config = dict(
    n_layer=17,
    d_model=256,
    n_experts=16,
    experts_per_token=1,
    d_expert=192,
    d_shared_expert=384,
    activation='squared_relu',
    moe_layers=[2, 3, 4, 5, 6, 7, 8, 9, 10, 11, 12, 13, 14, 15, 16],
    router_score='sigmoid',
    normalize_top_k=False,
    routed_scale=1.0,
    balance_loss=0.00152,
    balance_bias=True,
    scale_expert_input=True,
    init_std_router=0.0166,
    lr_router=0.000495,
    vocab_size=2048,
    norm='rmsnorm',
    norm_eps=1e-05,
    tie_embeddings=True,
    optimizer='adamw',
    lr=0.00164,
    beta1=0.9,
    beta2=0.99,
    batch_tokens=[32768, 65536, 98304],
    seq_len=512,
    train_tokens=282200000,
    steps=4339,
    dataset='wikipedia_en',
)
Below are experts of layer 6 (counted from 0) of a mixture-of-experts language model. Rows are named up (a neuron's input weights, with its number), down (a neuron's output weights, with its number) and show model dimensions 0-127. Each number is 500 + 25 x the weight over its row's rms, rounded and kept within 0 to 999. Numbers have three digits each.
Before each expert's rows: "mostly gets" lists some tokens that are sent to it at least half of the time; "comes after" lists some tokens at least twice as common just before its tokens as in all text. This comes from a sample of Wikipedia text that the model never trained on. Tokens count by the router's weight.

# expert 13
mostly gets: " a", " an", " several", " as", " another", " former"
comes after: ",", " is", " to", " of", " was", " as"
up5:477453466511511488449489517481490471510499482499501523477500507477533530496523526558487508474503519528519560526513521494491487535457491505462505510477479510519504476505501517461522505490473496505521496521474495482514499490502513478533537526500502537560469503468479489491505512516466514559502463570487487483520480502517503494538495467465464499490539492482522524524507460498504496528516
down5:513485490493519484550539515476538523527474498517484498477486503469483505451489506479497484488490485502559487499490516483476489474562518531522500522489544540456522476520521546503471508540494517515440507492489527537496571492515510533508473492535526475480506500489517519503524513540515495501515495488485453507500499496499524478498550480542523497513509495499513512534483466477481491450481
up6:487472502507524536517493511538526495498488528481513512516458539503519511487486454456505558547512518509476517487463479508472499485522512472497541497510467531494518527533488556516521488490490475538504479487540479452493525514514516467521512493491491516523507452500473515511491507494493453478494534486442495526483482519487514504524495463494475511488490509465498478495543520422519468525486
down6:498537513476523497522498479533491510503500481519513499445496508504486544486493492500451497499485510479470489503493459514530455516477509438510509480499470470482469503476509524495476533568477505483573527516488516512527531497447497540471489515457513470491534540506504517509508483527547532515515474513541476476502476542502510509489502531453501509508514455486543517471458508481499475500482
up7:501499511509500461461486485522530512506497520484477510481482475503457519541470508490488492518526512489473512498461501565480492519465538527508495552524479487477486465459441459474534526480520462511555515483506515504530534517511475491491457482482525499482483495538482495548522544432494528457471503542501485505480513471502519490465526504516481533485485507480507525576522485519486542509498
down7:486491443479490524559502496500518488495479492551496482523457498466492537530482489480493482478547499466491496463479479513474512511501482507502485506501490515452481495465538489539499510532456506519541495508478460504470498551491503541513509539468499522507501513502491521518502512508446523533462522481544537558495493476475445513521472497523489492482517519529519528487474528511495500511503
up8:489499510494503513477491507527511504488505456520501469468464492484499509519473552541515506504498462477457514468529466512499497485540501499507499490488512496504501550488487524541505484493507508518498505470475459474501490501538488521488473533543514500508516486521519488460486536531515516509485503526485499492475484485488497505502510472529498521509476555479465495484508514532559545484474
down8:473496515523480489469511509497490531516467539513493489512518504473538509522486489461495531483538496506494482480485509479494499511523510512508525481520523486509523559484512447505515528450523533521453472466483493532505498490520513442483498508472476520469512459493447545487529484483521535502480495497476500473512480485551499519483493486466507523503526541454486538530481480503496562504513
up9:497475488459534513525508486525479493497490458450475542487529490521498494500476510506485467457511554515528476509522493470463433496518474514512510498496503510503484553498531497491528500496499471510507454472527493519472550530554474463495511513466469512490512467491581483490508490498493550499508512514485519509481516529492498471548530507485525534461501484494506444448464504486526541548515
down9:463525490466476537507469472507479476492503526506502530492485515485515500475491526495478464498477487466533481517469498495480468541463444478587507544516469509480461477518549524506518510467520465456498530468447533463492532521474510471524523481510509523485499492520489489464516502526503553522531499523490524502517530575488525461518479544460517515484520490512501480487492537502523525528476

# expert 9
mostly gets: "Species", "†", " species", " Location", "Release", " Born"
comes after: "-", "\n", "|", ":", "ed", "us"
up5:503529518510511519467573526515511472542506511525514502470487518489474519490501444539548572555501486512494489522474474531498508516552504503471505500485533466467531497487489547479506482487484525506459541505511468484477439538469489567508487532520511512463503498508523443550493516481514475505448471512529510466500531455548497502476495489524498448498505474454491504460515499516496489465512
down5:494517525572516537504520499523473416521502474496493495522531512451506489530538492498490487497480490485550521470542520508455490474500516515508539478498475511471464474513480477470451513533491478521531514513468514492519485523502512489523512492494478496538476483505515492546543508490542505522560483496492478511491463490471517524495533485494516528523508504502482504516481522472521524519470
up6:523522486540491518522493466508459529544505460524526499518491522526499554488488545483494506501510530493530499510507477534506479462484506488490490481509551486506515501465514534473496488465503511512539497533530518481523512550501499513531532476539517523528518543526524509513491501552519495483458477502463516514515536513504464476493484472496512454488465506503459514485492529549486514491487
down6:478511489509504449529489502477531511491501522493472512517482538515490455506533534536498472530501460481503495516496490493505489508480461503513489531544539448483464512506505533517546524537523499505497534515510518517497451463489489506452455488506505508471510513499476491518494508513517522532559508483523490469549474530493495514491510499500476478510529464515498480450481514485477471483501
up7:526466470515495546510489494506517536470511486513479492512558490510518509510508459492533523537486538538504506516478526522482540476499514491465501518480508500481468479506504483518525521486489494487480507469485500520491495506516483488467486510527517493487475498519509506528474517464498476525490525465526501530481468544496497488518523558476507485542507512487524540491530523503459516539477
down7:510530536529516532511495499515511495494491450523479493459492573465493523484523507481526539560494527525517514524513500482482539516494519494450543515571496445474492489468476506521510487495499485495466538494528541538456493485490512508476536495524533518510553489501496456514519508544507486523473545493511488511512503505484483471478504515511472531478508496473500466498490496526514485539506
up8:516488456480479484539494476515517497514492455468469524494518484537489492533462538495523496501468526540474449507526482540462518530491491510486551497511467461508500500496531523472485528483519483510534510534438520486544486537489481540532502499514469533516459495515490537527508616510531502494513497507517498475481532505497513512493530481480544493512479508560470535487482486507498495507481
down8:460465457526532528539517463497526470483480507510522480518489507535507480499537523503498450533537555496488489480537459467465494491532515490466518488486512461520474509511549486514488496488514442491555472484491499521482564506516497506489530485491518455516510484484512491484507492506438491532537519489524526496551474489531463474515496518511541525502518475488501477533455534477463499502514
up9:531504528523556503523481518518527475498488506497518484432528511475506482510531517493500510464495516493508432489453516536478547520532568448510526507433515467506490504482543509489470516483525537534496470510466483538513504530475482494517531493484497495542489528488498505519520464505505519509501445536513526537514494477511472527545481559511508494498469506492503468511493468505500530471460
down9:520527495515517467492491490479532526477486494490515513499503503461525481491539525500493467509483504463497510477489540524475466490491481491533518520517463459537521504521441491456516476463502501504559478517537514478471535446473511502497495507488484475508462513498513510519458507504497501498486470511465493549515494468477473529496508503499471494481502507453502499523487449514492461489443

# expert 3
mostly gets: " Un", " App", " Super", " Smith", "In", " main"
comes after: " |", " (", " U", "-", ";", " h"
up5:563482486522477440472507484526511491542535517471515509498509505496494532534521482511506558496544486498488482500524452514478502494458490489497494478484470498483462513512524544475500519507518472535485464524537511525499488537539471479516530491508454480508479499462496510501468478492524522513463514474517501494450454487506491468509476511507508459517437532493539473526494493502508492469510
down5:526464501512511460491460487521516493487497481525503539492499542457503502481529522473536494481522527538479491487498523501514523522496512520511528509454508500476535477516518515491511489491491479492492547513493525514459554545482504521536545478524525507436531477504480530456485541443484494511543513505523495509436531515498502501473484486496462509485482480533508505504489521512484499504509
up6:487514516523553547510500487480472487534479510457526477530521476513466506486464543500520496475530500503494537484507555515517529467518511474515495495480502497520487515494509496520511528498535516520521481512463456480482484483478481463502467553490543463468487526483512490519524487545492518472451518476518516447505506484493490546513471452473520491486486535477473523492528517509501520461501
down6:465501537510518460509503491474491515474490477500475488518527533480496465522533481491473441516488451493489488483500474495488514467505522487490520502493529472476490454537476471488508474474493497496514505513457499494497521436477483522468496490507529465521531496538516501478566533533474499535474465565538503520505529486502507516541494473515460449492477547533520516500511488516494497512536
up7:509522499527527471497493481513510505548470433513526503501493479515488513539486504493444554473455513532498475546481481495505569505522538484484478492494509496487483461492493534486505548479508535491542506483484513489513467556466506518501469489504410501521506503514508487517499476451504530516522464519506480526506539496535496477525503524524491477512533481492478513471488487483472521492529
down7:502579506513523510506471517536454496543459462530474486499521468502489530502523494479510488446499484531553489507501522504493521519502472466509539503532518500517489503495497520465484479473491543515472533510475484481502531471510514493517469499489492483550503499476551497488474485476518500506510481507487505451489498549521516495535491507484508512460525486466480503465495479471477533468495
up8:492487476532530502520520468508441500539488491500478467520516517501503518458431471480473488465487476545533467513479538518480493512497475471522568528517500500511461550471500493517497512476511527503470520514507526512541506497499490517482482492482493506503475504518539553515487484537489460545475542504468487503541495535532501455522483484466525510463523483500488505512550519471525487486464
down8:473497517495479482514490507507479454512463498519513479513507530544500493507515506482508464485438451502576507480455507487513537469513482520490479574497488478496533464512506504501495500502538501515507468474478541459515555483483489496494479477534487511482503503454514508479491522542505543441504538527455529472518501502512521495465520510534466484532501442517510513511496485516483501505501
up9:496540521511515473462529477537502515506442483525454488555507501542506536514486527489532542503533536509517507514530526534454519525522494477495520453552506521499527504516520525512558465503487521510537503481465455506508509528555485463503532498483480491525455476510502538502539488507529513496539510482474529473497524512516472513506521535464462458519479498503501494530472503540463477475452
down9:541540491561503496517515487525469517505541485456477493456491533525536508454464487431508478469551507540534532471503500537508461472504530497504494487507526508492454521497515509497514481496506514520480494479459527482538475510558477465471506509481513502545480501500508540486506514522539500497499470515493532527470525502525506454479472505510516496488465498533485473527543537506515496453516

# expert 6
mostly gets: " h", " st", " tr", " show", " lo", " b"
comes after: " the", " a", "ing", "\"", " to", " and"
up5:502478521482503534504525498490493478509508502481501480495497469496504532526500486485482548526475535465513467486476547532458489515505473509419497489527543498480486526528464485447514506495484521505544496474513496486502524488474498533489514478469494492489459500517509508460474509518487546499518453518444508471470552530531452510498474473529488486513497474470487480461510491523439490477523
down5:492511477461549487477476474494505500523563503455490469488501467480516475494488462524519532500508502472510479504491507517489483486497455499472505493517503477489469496502464477505484500477509479500502516509488468472490476506464501437500480531472487525523512483515491485478517479494504509492488455468547538518536496531510532487497526503545491497526513485530516550504469509488477533521493
up6:493485477536488492524538482503492515518493508477460505488469537506478493513468484480561493469505487518476519487464445483476500482523476514487502530511553485483516531440511515509510484467475512506512511493498465464477466473481532494447517518466568501494498526530485449537464521514466476514462508456520510488521482505514502536457505468519472474557538501498483498474494517531486457461500
down6:506483492493512474481492489452501483474463460521475553473518509495498485469503499497490477441518492533532574530472519520462502492494466493451506511487524469484502489520487527527471491506482493520511474513501494514479529477564493485479533504465520502476491515498537535548501453500476499535456531483548508490532511516518473492514529493535508463483514531536484483506469516531483510461506
up7:534452536511516499494510500504532499559486559475526464528478475478470523522486481493497506534482493510460511501505516505492524489529506491481484481509472567509494503456532497507504529491507489535503483523491474512473471535504530487498533477507460493586513458531492484480475540502545478479498459465533519419512485491529525513530466434537451513514474487496501519513516513490511478522463
down7:480481512482525518547526501466540483536468492482502508499495500514482466529489491502500529472515468488507472494514505465491492504546439500543480479484494554495446491482520508497496515509475491475492542474472581521455489507484556496511558480486527525480503555473466486506452477527501482506494478479459511510498468489505553492550484480553497509473516493512498496517502485495464519505480
up8:515518461509487454522518477515492495503495457520492520501494501486483489516505520534530521535463536487492447497506471498492520531515529485536477469541512487531488485488540516476529454457504470520539499521469510463490483549502452527513509478501469513529493510514560529490534476506535518481506465525517508505491560491562513496513497524458505497501508542481545508496500504474496531440535
down8:493482461513492547501580508519513489549527468509499488489507495475499476520532529505487562483481493511512506516491513517461489447503523485532484490520480498485481474496479528527507477490492487499451501486534527527497545491524490478528538481511519505493502490511506550474487501553490505493526525487523524487498509458482512528447499517499496497514509474480529509517515482456488452506550
up9:496512514498523470544493521523487484483457490490492526526481504486509534516542496537521537513471546520506497485491500546518449520527478463487503475506462519529485497507457517517475565504504440523510531491490478481503534542494495503484532508480540469524517481528520487532526505506535545511497423513473465496514513487455506510523507508527461546512494507476500556504492518535534502515528
down9:494482492509493506474450511517470509495472540531471471552500511535435508510534468538514479540468525479494439516509474452505538495513512513476492500469551548497489471472528495541501498505502517485550479500471501520524486478539493497581532504500465518470478499545458514510509498526472502502502499503495470454457503492527527494529490512511505539495524481517500479528488495473481512481508

# expert 12
mostly gets: " was", " were", " has", " had", " are", " have"
comes after: "s", ",", " he", " which", " it", " It"
up4:449512516535491454474574502473519493479468499473517521495458498502513528469457498475511491485555500547530516509488469471492506509534508420506518500470517511462478488471514488458529478500504510485521525506526515533529469502496501512440489525497517479496526523472496461513527543504483506519491512514470499499484519502458534531502475506513478505482511478487496484501487479529451535507482
down4:487511545510483462489482505488516496516481532512506498488515494539490477527488489468527448467550515496478491496542502540472497468513467525500491487475512518539477468502500488518506437471488504494526485506560540529481538495509539512502472525527508529485515485485519510461495452498563523520515525511476493481508473505518535488542536553489471551477498492506474521498471468504516485483511
up5:551472540488480519488520491482496504453483523455530473486537513476525498499491538502457498436501516514488526535569509518551494531488521539495489497496459475496486516489510508531496512480501511502469508517551452546488501542492465495507514528487539512477501469483481476501522528537516505495469468496478535492499532471469503521486521489480475510466464481515475482468458481480489484472514
down5:513489533527498480486547514478496512473484545499546496501540516448536472472489537549491446485525518539490450488527484510497515493475503502517513515499444522528510437481524475488494499503498480509477528473494504487510495469479513485501481564513511473517488497456468482471548523515468506481508466447462479514508501513493502484489479488472512509528485556518488508467516464475481491517533
up6:467541557528468505442504495502476504517486539524520489512498529513474497512489508474497501506476502517515490478515507532521536484499507538505501461460520478511468497438526490510513513471433510507538519516456483490546487523490481534527509503525479507507529492495512498470530548526514485471515526507516558502521525471489504545486516510462481474515488499449491539494521499492463447516540
down6:495488526483527507492495491504503498514496480499513494525472499472531489515518511486491472526506503520548464427511471513524523525537526476508543482477555471475509484475483469475512546522539506494516530485481430510489480529514474519477484458516530511529487503482487485480508471519491497465533515460533505504536487509519495463470482500526488516466469527516486524516510486472531489509486
up7:492556509463496465463478458527516490503517514473508508478494507441441526477488505522489512491506484451488530513525504511488539489527496532454532461504507467469470489478512455422500512491516536496479467484485501477489498542486492500479489504506511506500509466497499536517465539474518502476501528527485461549527468523513503520468447458496506511535479515482508478454504458502461510493450
down7:514522534517497502494510499467534514528517470505505474508526465529514506520503450464475462499527515488552533500529484561472494479460469553485512459484518497480514477464483496481515485506463512497497526508499520506527487495483536483513511481508463481542476504455489530475453501483492490541471510502453537490518476451505463466552488478481533500502533531539520516537513488534471526437479
up8:510472483476503498492475465457487498497482487473555414461473551495481489491498505487514505504490509496498512468521541503505559466494518480509469527489533523546516477494510521519485525468483473510528526481513462504537519500477495469457485535485504513505479469501500489517491471487475487459503485495508512502509536499474508520512545484508451527547498510528483560544472467500431463543493
down8:540489497488515498560535502461556509502519536503497478513498455508462445488539506492492486454465530518515490491507493535522489524495492516501540543505530526478491498493481486498526546473509479477487481503514449509494542505512549464545540505496515494473471487472433561542529477487467501504490505529514496467479526572544487477517478462516510506500501527485523462522457504511509520456514

# expert 5
mostly gets: " Bar", " Ar", "ar", " Ber", " office", "\\"
comes after: " S", " ", " the", " in", " re", " E"
up5:499547500505491509508525500506502551553509460504483488521468499488511491440486518491513505452495490499481494459496517531525490485499517492529486456519531497493446489526486487494468504523488515483524480536487490525543493521475468532486495516481458499516525489482514525450483501537472479498472503481488499522477474511474531489485497534508479472548483550525500516501519518534516521480472
down5:526460509522505495489508491495501506535513499509500529519511448554530503479530489559544504492518541500508481507525512530529512502523502509545504506532510511481505496501477491495496536512500457443476461493508523512491501478498494509477518527477469523503496520508521447504505502566435521476458519484490504489508493530513508533491491513515500443486494526512484510541496482527454503481522
up6:507475507517510482493546487569468504482547532493495528541519492459564550502494447504447498487502516488497467511520466526534491530517527488486521490521520523491474468526495474490487496491477537534512521530520491478513511553553478469438473532520493487490505500511486513520538513498488469493481472491515494484510471461497442484480463493536491510526508465457522463509488507482536481515463
down6:498500506510547556507528488558479532504467522498555484491473526482536503539514508485502468494483487517512465482537511492532536523515468501506488515514444508506487493478491492562461489525478511536537459528469524521529520543499525523481528505538486477522497516492560439498517500506527496496515511468507473474511523504490513495503521464551508517524474459478481542539463530442485524549462
up7:484476479509496505514527488539485521466455477485484492477469484467466501534473450482520505498467488499538511515488447509500483456522501510527528479509528529474456488455486537503501507512523487511512491476492495535523507497565484500481531492478514474512512470505453463485516475489542484501466493508466539525495459491501518525487530506476483532532475511517521526476473466461482491509466
down7:483510481501476525487499467501506563509486475507507452502490505525502508507530470514475516502526507474501533495491517483540485490474447509499503483507496501508534545466475520490520510506467498524492491490472428494504539514491491533484513512478494496541504481442496506470530502496489488521433492478467552529515489501530476509474512499484541513523461468528482498487458501474484543505514
up8:487507527482527493505499496511451486516499478489504523513491479516532534482516528484484534479430525481493528449524478509498525499490517492519446471484505538553494491499519530472477482509546505515490524518504468502531495559483435516516543518538524465448496501515519529530481527481532541508492485500482466504497528513446492502482492453472507494509482507456504509492503509492517523520469
down8:491474512504520490466464499521457498499569498474494493496518474520524512491508473482454545525521523465486473501488469506506464510502507534524555502522512484510498497483500498493521515507489490508497523530502475457458479561535550529471496480495464422527517495502527504502498496526516515522525519498485478494467502492508547512504480474521505487473510467468504540522484544502471498499469
up9:567500436512512524475512481506486501489505497484508496563522492502526486493459510489462506523470481498504541495500505503524483518504529497503505491483528483470453524503565522471545512485512540499503447479468443460536476495508495507512497509536525490481471497481469515543512543474508533479534516512528513507532482481512460540520518517468478499491482525532477499523552498482469488463490
down9:512531486520487531467530465457512479507504517484493476509515514560498505502497494491460532520535522498494486498545486486491478514481474487499493505500553508525506477463540468483508479509493513482495486492475554523532469497536515477504508487453519443500473457501529491499517489472453471494495486490525485524468503473512495509518538534475521526502534477529514507520529459504502507488513

# expert 7
mostly gets: " York", " El", " List", "ject", "udi", " near"
comes after: " D", " st", "\n", " St", "d", "D"
up4:516469468524494486478493512522495522519520497462479508496492503522520512493496510520467511509496516473520510476475493512473475503499487489498484528495501477486503536536525503502514471539491543527515497518540518499476491472529422498502493512516519518520506486503474482529463494468486507472465507496489481519453533502496489509521504522554496498527440496457524463515482479491541445515487
down4:488495520488538475533511505527530484510468548479479487499496478518492521477510466492516500503536497480469475544536502493528480505545535480536524507513498498481566471484542478521483553514520468458492445556482512459482464502472518524520455542526470490503517495472480483506479464514457474513498442494526488463498506449468529488483468524491520493442560550440521508524507481487536524539475
up5:529522488517495469476500455561529536476503509518489524496503510480455501526476475493477522517458515435463501491471485498488482516506536522482491472480551526485457535486540490492484527486518487509529469513522483495507491531524492522505511526540491464454529519494544511543538509499497502527502480524502501486450523548523491511449526527477464520490504517486495478498545468488518469502459
down5:532542530502490499466505501523510529471436531494517525498508499517493482522515532557445507512517479498514497550461493529499565463484467495491488474501561525474539484485481521455523517532509490437460522512498497506491507485528479501458518501500462458480542497480498506496468489523490483492498501524479526499524526498512526493521492510500521477487487533482450505486474515535525504531510
up6:508517481507500464507508495514519474489470456516506473469536533464499520473509486527442533481489489524498494514512512535494538517519509485495493506459546465479489505470502487525471528492512551467483491515521504483507497556532446484509509509488481539525473499524487495519553496496516542498512459522431492490481512520557470524506527510469461513552498528528569513500503494515522545442458
down6:545512497523555508481500509488494525493497508498535512502532469505501514484479546510503508514531498505515493488488504488494533457496531461471496526503499564518536518459474489526487479516522520525500538468455498479464495498483504532515497488523515545483532508471466488541476524507529490490501512498494522505476483477477512495506526460535500502514464476457476516456483465463502460553481
up7:522497504470507495495517523553498518495477467477495509550481525522509499545516502482524471496461485439507453504493500566494463480523524502542515505480532480489486477516520495493488519488497532513547497534543504511517511536486544469496527529485508481534504528508528512536517512457537517441493491514497476519508523443516495478466480522492507483500500509453540493528495471449504509479466
down7:503525515449505500509479505509558495469450518538500550474535503537555551497496474470522502493472499500499484477509484523473480521519493511526507448502438493527492499458487496496477523522491527509497484513549532524511468494535552520458480468509493490520469535503472529500532523509535473499496530484505477446504505460537504479516506457493480539538480510488477465524482490467527527507480
up8:480525487501533500509522489483456474533477462496524504468468488489518481487492508473448528502483492519483511486478459512519479498540505495451538507509494509483475474485479495522534485477450477519504517527483534555515493475481521492525491542493485469502472496468486559504528520500547479476476483486517516519500512536516524490510523477491516486523509498476495461480503470524534518481485
down8:503492496495496506515476524503493481483512508524522452511461486485520444476505500511497449480513479525523456502452517532514455503507552509484477481466476478522478517511511484517519455513491532509509506509503545509476496460519529510544502519489497495495538471485488505487535437539504510544498472486484478527474489492509428527518510483481547512516484484513510504502537424558477490518497

# expert 14
mostly gets: "0,000", "\"", "″", " This", " century", "After"
comes after: "\n", ".", "'", "H", " He", "h"
up4:477484497509513523500509477517464493531515515529514442489498484504468495487489526518516512469519520519517514528516488491487511520497528512519512507498479481526485549513475515545488512498507544516518517463480485475511480511510490512492530468538509526461453520511513442530486526463516510477512523477463510487542507525489492507472486496506493519516527539505508541489514487543539554473500
down4:535440465482502521505503483503504465483499509469520502471437511504524450509505481462583497500453480511535523502508482553492534537512522500494496510535493483556488531467503467516503466491484506497522489498490476527567513497486519483502468517480545469535488467495493488505460501485473518512454476518503509528485498475524533479503500499521518507519523495497476512506445515511530498531543
up5:524507469501509483515543465491492491525497454483521432510469523489533501502500503553533488477475476490540505502457497466435449538495479508491530493529532520508492510506501511516552535467487523498516544504519496535509478487496464480505506540482493544510528520470501507501457500518512489493514437495493466537489477472531497470494527521526502506502514476504535500484499510507485471460537
down5:521517436497490526486518492475479467492508471523484531507481471556472444516512464502471522458521507515516479492510473519514481483467471466541470523515504489481514504492472549535529534519534492458508526501501493502524500489522486489502518535472501482508487451530508501498517477502479511538503494498513539511511495536531507528514494525531475505478537520494491504500473498510525530480519
up6:500493532517482501471504487500483527512472517532457493488504518496455487498496521489492517540476539518507461513489491502469473495520496501520512473498508503524514474478442537518513506496524479534495467490476502510504472518486461499521542498479487475481469495512553481504555496511521468522492488490522521486481503437549456486490486519461489501467518510490500503487489500537480475482501
down6:536489490521484545496494489502481491527527508491525467501541498470553472551529522456496514482481486527506483481502497509493468486511516458490520543526522496492507477502536515507526569496478521489514456500485514525495525506504458499469469497510496526473490519512517490497485509489508527484486450487511487477503525486514498426468545472460530483485496549478482487506501501529458502463506
up7:460509541491521504497509483488506519471507516496484501507479493528483545505490525528502524507471518493556459508498471522448544466498509516483453505511530511472514488492507502484544460522495485503505476497545448543449460496522495453503464519513573477483481476536500534492467454471507519502445480551471496512501490515500495497486506480515477536502448484467493511468495513495515456551493
down7:506537471506450508539490522541506511530480491525468493483480473516490498524545489486516482492490505509532513484479506484515466510498495480512484485511535497520485517507533503518453525504476505507527516515461471500524474500495507539499494501445463479463543507462533481556496483517478478467492483493488478481527509494484478504506482480502457477484517483476493515520487499503541507478482
up8:479505459495496479510497450535504489501441524479513508504483492511493506524483540514482567487529486523504475496488476479493524517511515527498472482475495469523526479513483523483482509511542497488488484511526482485525481464481507566463524520493502461490525481480520452533491528556480498496513485503466475535494510481443527484517510510496537515500531510456520497525529501494489477522517
down8:484515460489509529521449486496507459498514474476452521499528450520512508489498489480484499550447521508509474480503542540512499505516476513541488516430519478465524484500554481509508496518500555438494514499437477506535476477502499532523493499510493522490444530465474508530508529502531514498517510469467497472485503522522482508550511419540479504465472518493464477523533523492506483482506

# expert 1
mostly gets: "“", " water", " city", "write", "town", " young"
comes after: " ", " G", " F", " f", " c", " C"
up4:480547485504524490503572464517487514484494508528461495514543500485477524512495495491504482483468498496529503507524441521485467527492494498531471442482476501483505486551506462499487506484462512542519499521529468556474508497518474496503494475474538500481471513501512492514500510468524503497494518504511467468491510492488439434504494439474457512519473521473529523450491511484457438496548
down4:475563500498533542487528486498517491488536479517509506478498498498496470516500498507484460568491477521498468548537503507505493468486432463498505458499491502517490526508478517515487518483521470523521527447492459499457492562500441521497464498481481515496499519505481493466486455488438498496520504475501508453477495470525541483503511504492486517490534519474517509519490481506509490469508
up5:502501555512503486498568515481484500496525469498501505511499463513527513502499516490459498514507470553495532498505467503511504504459486503484555463499522502431506497519503530470524476512490528517474531493512441528484510515505496490444522499528502515515480498495491535489508500471486457454503501525448522461510555498537476484530502487518484487507506466513515454494517485481516501521502
down5:509502484531518511550440506484515542477459502469521477500495451478473461475497478483495519495496505510506528513488534464492545488495488535508446517511521508474556502517492433493475485511486507512543552528488454501489476538443500533498500519536459551518521525478504496481494493497485478491533503524486494497531453533517500494513521504559486470504497530448523516510484465456503509519502
up6:543524505478489445486514514522528516509529499471453508540539536537478538508506486499467550513497460473474525531545492525463535531489515486475480461478488497462482496506491471498505509513547493491525470497520471499525482438505506480506516538452490529497513541504457513503480497493482515498512507479483477492494503543509484485548504541470540435485538525479528489477516508514525490498510
down6:510534480445516535529490467520526464487440499486481483506502529479465471507497512470441509513512457527492461509511521486507506487482460525497521514519464557569514515505525475541481507491475509513470516506506472513522502463547467479497518443519505511502504464475493498491528525505504518549473526552453506505519501510521550513532503507489507513536472480487523517515505525449532485507454
up7:487504461526538519469515509544472532508470521493470493546550507478511497523449499513507468519508526515473550492498502518514478527507503458499514501489484474543503508514482507497507531489517489456463520493514476468499512540506538506501500492500531483512447497546506527518519522483495469495493511501513478505485530542516483491475496447528508505514522507501501478469495487506530507546479
down7:533496525505535510469480580552458535545487511471483476553548505480479522471508473531504487526497484494516482485524506489496530515506479523564516477491492482526506501502478465455498511488497484487459500455462532501525506531498515494516493490464436529452549516537517478533505490463488526487512503480467514512477544527493493478498547478493511499502504490477482469500473460499497530523487
up8:516494472496508489500501501503517505504475515444487534493462513489482506549542541523501476451523504519487466480491463479516522534511474518500481491480509469458467465503469487460518534490518492511521568504488463519504525525489515479445472491502554472513479518477476507519491442501521495502523497497540547477535470558484488477511509494460505499501539521501529517480487549532489508504523
down8:469471499473481511495471475540520497498453542460519520497497567484482523502472502467495479445506469475510497468535534486479523522510483530515504486471475473485522488499502491510532551516509490485490492506526534516521498499493476496456515496481505513506461500527528540510532513514510506547459494522478538406494541472555518523560514485483520497487491496492513442498529478513506498510524